{
  "activation": "swiglu",
  "normalize_top_k": true,
  "init": "normal",
  "init_mimetic": 0.5,
  "beta1": 0.95,
  "weight_decay": 0.076,
  "batch_tokens": 131072
}
Below are experts of layer 5 (counted from 0) of a mixture-of-experts language model. Rows are named router (the router's row for the expert), gate (a neuron's input weights, with its number), up (a neuron's input weights, with its number) and show model dimensions 0-127. Each number is 128 + 32 x the weight over its row's rms, rounded and kept within 0 to 255. Numbers have three digits each.
Before each expert's rows: a language model's description of what the expert responds to. This comes from a sample of Wikipedia text that the model never trained on.

# expert 33
Description: Adverbs and modifiers after verbs or auxiliaries, such as also, not, then, commonly, well, later, more, still.
router:156153092113062120132137151121125060148125134116080106122152105188126126086107134122129139136126206104145151134130139177150136158119159137175064147107118161128138178160055144074133142127070085166125129132149147176147144097128138138115090111129155141126137082114085178195108111141162165124141132062107103200175149071152116198091154108105187183089143082094090150148106146120126103058134
gate2:129121148118164112099113136213120148102110132079157107133141123093129116154096099113136095132130108147155105139161109194073096142150140150123163127137072131123133153140130001087112133153068104119162121118108128138121050130108175161148117077139136134082086125152086134172174111179153101165119129129152115064097085160110125149107119159076136171090202108089149163118172092132173104188174
up2:130128099074147122141160093119129102120112133129149137143087117158150157100185159115190151209118077107134092134097191154076144183139138109093186115194082145071131148158103111077122139141129188136098141107125145151135083122155129075159098102113113178081159118066158138116125096105179112112139147067110121167115117109156122149118092108116143154162131156084062172126161114116219079093161
gate3:139120121095150123144116117114131130154127059082147079139084141133115183135149114098101140117152152153184101147144075189151156165159138095106093123182121122081126085187155131138196097136090142100119087111109185124103113073127164177101140120199144135131086143108149171163092134178143117151143125060067120118104216189134142147189110110116091155062119174110086118108102128132091103142097
up3:099169117076182077160106115162160178100094140166105151122134129146159134154126144129179094201189144155120066150166122163112162183139159114151104105117105142148087155214095150060169102100097104084120198127105177081121105129067139135103143118138130105095177110152125137115136108127128137131158130083124163107111106153137086162134137151070119137078151164116125153146084183158115168060179
gate4:154166108183074165136079067157087125094105053164082170126155082111112138173110058150160129139136100111151107152111153098129081094140082206120189158116187109160136098113126141163133142070138124180169146192150139119174087121132202101139147145166115094091116084116086097130128146150088163087136150148142181130160128118179117131124100095135107149091180121142125147125133144151089106176139
up4:106126137107097145169173159125114131175124150123201097135161117041108085117123188092107193102157124110194138131119176058107156120168094158140093090130066132115057149153159143078145133147094146128162180076104107083170108169075085146163140164155130132138098167123158159175164139067122080153072130116112130110096097117136093118150179120097114087163104147143114131124111115137113129186119
gate5:091087116153156111181089078135123080122132095088099191144161167117146176080169152113146102127138094119112114172117221119132089122121149108124177188120136133110134207217087106189130119094172124126138140099127148142075142081173141141122158125089130104093164132125101092121098092128130156087095146139106060132087092099164174150114123110103171161107156123134164177103171107113147111122062
up5:109101202199141083096072141174095137175115168131124046120154165165120169176096114113091107130101190164112139142238121124119088118151108170099125080165130149088143116138137099106113147165119153138195118101138172099123150113169086109169150129109122082081158154165153145111165111120087144173118151082138107112155139075134059099122125151090090141096103118119089108122114138080117109126092
gate6:112133146120150154108109221102111109118135099086142122113132155095123155111141144089148117123156175128132098184094167123143126078074137162147103131121093149075119162109086106135121101118147116136078117108145098220156103079112130134138086104149116104143104153113134065125072141180130121106087145083120053047103079095165148193087132160122118103171183122207126170166138098159142165123080
up6:132115097126118111137145038124163145120126163124188154165104113144139110183119133148116087106150122092105146098148077121108114132129145088076170147079141126197124153153158156122112124114090158180151097181117118103065142134127121099140110164080142112130128122076116163131189099107127066169184136126144188175130165154119123128117191168129144122102113136053139158062148222125121084136204
gate7:085141169141087103162121101164102090122149169147169115091162171141123179147068163095140152106118099110108111131152130144082130121117212091142149169125159160126139132137100103133204105136141146177129116203118196090129111136129144171163180108159151118096181166066133112101130056150098102100143144119128138142122099106126090125114224115158091148133097074155103158188083169083142163115130
up7:151074095123167129114098125103158091111171119091088111138145144065137063107107126180098154132129119103155193136094125111133091111146112133118129090093089124093111105144155090117027180125060178123154172104137092118107148133136188093099131149162135170103133086141148132089171181073159148172134138118122082100103158149131112118064077131130083105141134177100173079103150190167092117148085
gate8:090100114159235098142142176085113099210145158074180094106147133107160115174115131115118105145155102151086145139159140187103125104107088118122132146167125118105110146160076195169136134080069137110102111124153154144050172114104123125104156064114091088129127132117127154054090137151155126125150096114128154139144176139096130117143100148145173181108158147176141159079153125178067116138096
up8:133086123157146108150131170094186102174164151116130086101183167134119147111115155120130101122159064153111164089140096143120102141105141133131126128167100050074140169143094196147205130122068142176090097109156151165105148092103067065098107065138073171062130137158106139126149079101152103134127157121100159142168102162185071101130092172119154130098173123153114163132093139090127142130094
gate9:081140098128176126201168120134048084124163147188165193202120098055101104114145122187066100221120110144117098130120165145142134126113110118162119129174169115136135073168128100124084143127144145151173141138122094165133141089113141153143093176121153130098116139133148105088162077084087141183085145104107081106135115109170107098101090150154070116125110116120155159127081125121104127128071
up9:144153144107166147102089153157143103160128069168140123151137167068156065087107066135080168140159114173093157157084109165093137095130124117106134094116138115146219121190173128110168160088151105140112125137131161132133168113133091212095167167144094084159082131131165157137140140091130113102160133124053103120147089148145162170146117170163117132092129093079124135049065129100112126091113
gate10:183135182107166104138093160161128148106109142098117129059123165189140120072185108123116087093178125095107122196153188103149099142136156102114130130078096093076156149150122185121104086062112121156116126139157120147126117147073065122095122130091165096174127175099126153161102145181114126143126191103153130070113161175109102141160167179105101163126095069098153087083091118117158165116141
up10:200107095116093118096134090144136117123107142088174106135131187183088106132093065078124111095172089111102114155132202067109153174124135149185092114096133110075144151115116148074127150173186114142179179108149096143103136087145179090137144095138107115169102124107077155131123134159185097118189179121103127111081087202069145121139117116166180132138144130109127128135134106126093099092080
gate11:163099137158181163156124127117168166080101049136143145092181146173195138124116150141079102078109108187125131163128140159140066148162112101050098120078178154144132118110109120146110090109111042119125148127147055156120153174110143129113127066084126107102090055144102144130156081108111124098132133137103103131143170134101152120152087134094188138112091084132159132126167118074115067143101
up11:118140097111066098107100131191050104164162136108119121155100111072056123131126128117166144110081140081132119148114135168098157095147083128174157125170131109079132126167168150116085149139130194182129160151142117098157103134158094175122126210093112127105121157097172078119134163149134082175135093151173135080079089103103147074112165078154088131151167156135098133153099131198088141148163
gate12:171135126151122092179142153092145215179089126152161150080177151137130153131131097169111162142149090140082105117129102125120095180121125174141161159111129099142173104160093106100087081116163132111068130087106132156115110196187129191100106097105120138102083112104114112141183075143087114145121106121153173140180141173126093074118136155167179105123129074177186093144146089050124107123108
up12:058127094112167141144118155178117116054198088118086172142128091058117124125118086046220098136094122101183136159123112120165183088149136122165123122137127190094112146111138180147139115133115129115154133168145128077184088124145144144132186163093114186080174146135148108080081105149146133122137109114143074142072130098122146148188095155121131140123140109117127127093150112170083126166158
gate13:078154085106119152158103199178137133147188117143117113117116115153133145162138147194100097142123138148098075179089115125114099126081132103118166165113080117140171137092111076143130145186131183128115130107143167110069157159061167108158155128083113069119112129129084136089237135091175140098120116105141154124110124087118115068135077152105066119113142155136142200128114142179130174096118
up13:154116114137093110155150101148149114112081122113203083113124112084147111153114124091147144131169127151168154103199117150102142142141083148162142129158189140165155097152162173158147160102139099131102158149153082091182197065164102107147127116167091170167133136162165098148054108092098103164142116120180110108093107167114086175147159135133179116148077165114096054117102080064142095164160
gate14:101109170134111187165101093117095112206121104123139172154094148197086128146125147091188095198146137170178119122139165137152176129100108140171083115094099140110088157115047089114093153136110145119127126147091110164075069071110151131132129169143112102135119081079175128138163146144152152164182184046150083161140121137087142121148088095149119094123096122158134078097107138123119078142134
up14:117093112146160116133126173069120108094137179132169109111149140081125111111118123149058134087146142096063157133140072155126074127106125087101139136168153094162149106153141183160152144116137128107089144120134163135196184161108143118088081062083153172160146179134065108142139151141136097144088066166190149067092168120161123134109149134114161132177132090091172211134134116183160142108101
gate15:199138148124115117174129168083147120189152098105159119098135151187136122116050151130060196109153119108144138101123082165091125154172140099094101134168176138128185111124077159118150143140098107127176102152169094192125141094179112172058147076125124075115111146139120137189118131115142187141092112080139129138120129177109147142110101074125111116161093100101136159048145145086156164137159
up15:115114104099062165149150061141195090090123133080145153087086171142119074166206150169143106145116124119059100134106134125128114116173163106115160128095085128129076157075171155112091097146102136172086160132162126106160100138170167129126079175100149136129070119150170135117137099097079110125166068099131088077203109117119081101126110169135074147123119155104147163157121137140159088133169
gate16:077152205117172127088114155118153142131180082107156124129164141112110139160172132174086123087157160118103181162124204124159127150158071115148103128092123132134126157158114108075117083113122077065110215138152137093205103074132108150153101108154117118097125117094130204078125129120102141109046114106154164124109156110151133127179146177125164112123143175061091157155151093133140122125133
up16:150110103122107154132161137179101182174136121076103149126142192135096170147105066096156143185145119125070085134120072130137149127133173107137175093152174134104144173101135115161164090152147182109119131136121147090120124127189109191162153126073170123151178097150060134124106146182114080132170136181095096084113117103150135146126133127089079127133112102103108111072142165067084075114053
gate17:083138128168109102100136122166151067112158105192130162137106128148156114102101196133100162129188097092200159141112139101125138168148154104117180105158098143091193096126152090187124095158128122180086073089133123113192105138135105157142167117119134167113191150117144147103140069162062122124117137128171193190142125129113110159110121153099127142129118194053154145178159136126156091094104
up17:121125165154134130063145145116132100139139101214105123124094141128108129104158156175156084154142137116133152087127140109131166163161142148126098113189122118128101165090152071099177059136141126169120133077129128134085106059114115153145179091092173118124133115086160147103093133112161082106117121108146147153207117091068155151157099161129120195150140177151099181151100157063121119028092
gate18:128126142107157154141135134181154199182183089146106144146096197126198154139160140145168083135144115179154113099112113110192107122070114095153171153119176150153112076118118111148121161104162056129106135074077077104112110100049173131096118114072151118184152177144099136123109162118143145137126190142138124125122111093133174166163120117091119104105134112094105131181135160102065064117122
up18:161179140094179121134163122167123068123171171149099132151106131152183138154090146170150025111102069081101096120102138174135126102147104103130135127098120110112113135136120160191075113151149107102148074149156132127165132079136178181114165148127118164127106130137161082098185112129090151129109104104135071164117110117130142203101173160126092125121109038165155112177084144186140085147143
gate19:123181149143059121180136107089054120153130129096107062145177193122162095143138141083068168133162163149143076137094149127135143167145109162116093136176115126134127173107063164101135101203132149141161127129134131153137149128117111160152131106163098086124114165178109094103142134073101112164132140139124152150183110185165138162183148076140126150096128061164082142139131057122090101079170
up19:152070048080136109151096125168201098145095152145149216114105094150074159098161130153152088138115122095136162132168128134108101127074142113111138081099096128120115109106136111085100144098133166182118075078121084102082078124166165144111140151131158135130134088085185185109115156178125134121094138096139116167080135066083148111112105178122144100172162167113180154088187157117117130159116
gate20:143174120103127082073123157132119220105156075142147145130088130099168124181116143085174128099087073127087139125126134123115102194121123104179178126117116124139140089176101132146091142146145103124029109161172123163157060159085152128161162141131121106108157147101145158137150160179066203155149162164111134164174100189135109102123116139148143115098153072117113087120113091085084108130103
up20:092074163133118156154154166140114139115102152169168111147114142134151171165098131078183200195114093091127146105162125118133154158171117126167115138135126077178157095111077158084099134180144148092101121057103075144104071095116134094124125130137156113195114168127153159165146106152123203153146136158140146118162112163169086085101112147218123129077089071130122150107079120163112134125085
gate21:110115144104112152096141108095091120109107104155173095122162172112110095097083170132114128131160124169170158153181097177098211153209174146135143192110148085128086071103093134143099119098136139106104110122141101113060115138131112101167105140156146146068100118154154106184157134127180094122168112127138093119149132171169175145143140152116091180116100125188105206148143218164101103135109
up21:162160113144072108178092164138115115161086117102099097179135144173138171167148075132092121126080148128120135084118108121199045122065126085115150100109087129126099120105163087136138164174134108116145150093109145117186169127148136122164128137114114165130114185092133109061177157141065184140139159150106141158151184123097114060148188157159137059122152107123152111113126144086138056136160
gate22:162057086136082074095090155118154129202119132139138150143125148112123061143173135147121101143162109131123077138123138123190142135175137090146135194208132128121104129072121136139112111170155139091083111115139103108151156134142168105136158158095113118108145177114127167148177068134141119118112130083144098169164123061127102070103116149221072198086151124103095123093132178081098136149120
up22:093150135125139127104176125131136078154151077119110096203084156155088204071083092167102149116153176137141113126102071106119111136127089125168139102183143119135116131168134113136141163078182155098123153127081124163122131144150102132152140059145116089174118128167117106123059154141119158117110144114131189124047195104093133189126112106166158111139108192117154102085116084197164128090113
gate23:117087180139161175157116066149117080115164105148210141117107122095081134102107201167113179158173125080152137142108143149172145120148172120116119143116124145162125100136080152115077161130144106179116176127089103115137054127135170086181111088116142128125134174121107156161160093157102138155049149085155152109117078113121093199123158124162177118136100109104106189148142148182111101167172
up23:054131130088157112127078164090149150178102123127142091123178121138113161112118096123092147173131187121152149154144115147151144054107142175087091111143116099160160105153139124067136148152102112108226177081117129146073186143153104138171114112147116109091139119137050152054120129110125092163096156112132131094211151171157117168128139149176150136091155125097159159104080129187093114132117
gate24:091151102185166100126163118142123166107111196151153122158128173132123142150163105126113117177108187167119163140156127060123127143123117124149135138099106074124104163142167104111079145116117097167083112172176072169102084087125113146102096129136173106110169136109119084103146167130072162085121180171183111118137154136151088096112183117072119109050130134116071149163128035121083087095157
up24:153113107093138164149123122134067084150113067129095111156106163130147128104155067125147126106131089131093052137145139193156110116110139059116146095135130146141148097099119177156140131115129130038183164129132169099143148126134125122136179123129118163197120096111137143168137082112151142138158088100073109135152165120142143200159128140173113112235172081108154072122083152176191148115099
gate25:158130157111117157146063126116185146152171163072097203165151059164071176141157120158095105142103110146079109128147157170081148127148152155065145096081156144145116100109155140133107147097124133106091138091121091134165079130118134152117148122093150095133116093135138146105123142129106198090140115067148143131093125092116131178169167183212092126168168176149159131152073100118135138125211
up25:160147176162157098097157144099091070096168126189133143128095169105129098122155187054150128205153137138168090090145109154163137110068134094069169170107162163187079169114071154111102084136143068158099121141068093141127145146167132084128104106144083122140176128137095086135143091146108100101130115121110121136136076112106134161120090102128122134178139136141093085158138169189130097099187
gate26:085117201113156109108108150122168107169154090157139084141108185155171115135142115104098133120125173141117073129075171176157137133095137132150112192040121083136075125096117111126085135140073105164072128152122168137139119110133119116118198126106165058165148110136114165163141152129136131123120132110148158153095119111186164184136087070132154147133157144080091098088145205149126081063090
up26:114090083151097184141155098139082139138094173097189145129145111122116096120130126147133156121104132130116170133196077109087118131163109122128116038115108195082207136132105155119166140141159109103148085126132093087144151137190116152131066127068105172095142161130155107112111094137128129142111155108139073164170121159064116087112164173152123129116128086185137191162137063159125093168190
gate27:146118115144122110107078130107162113109099140132088145159148063111159109211191144132120151057145123158168093112098173152139153084153115136154091187114145142085122112170123124163150125152084081129141128083114156204132127127102147137074135152108108122132113104079062099085109119115109127104079150095156060070052099120172147171112172177133085146160135179137105186176163145149150103113125
up27:140118099126126115107128165110175088109161128136083080184134075140186131145152113144122106156137129198122108178076122133122082159144141156088135153183085087147124150077154118149136163080137129071114160118123200087118136123153135053092123170109148104131128120114130156189128121137138175085191135139071170117107139101115119054178147167146128097161121143099073060143070133089167086093156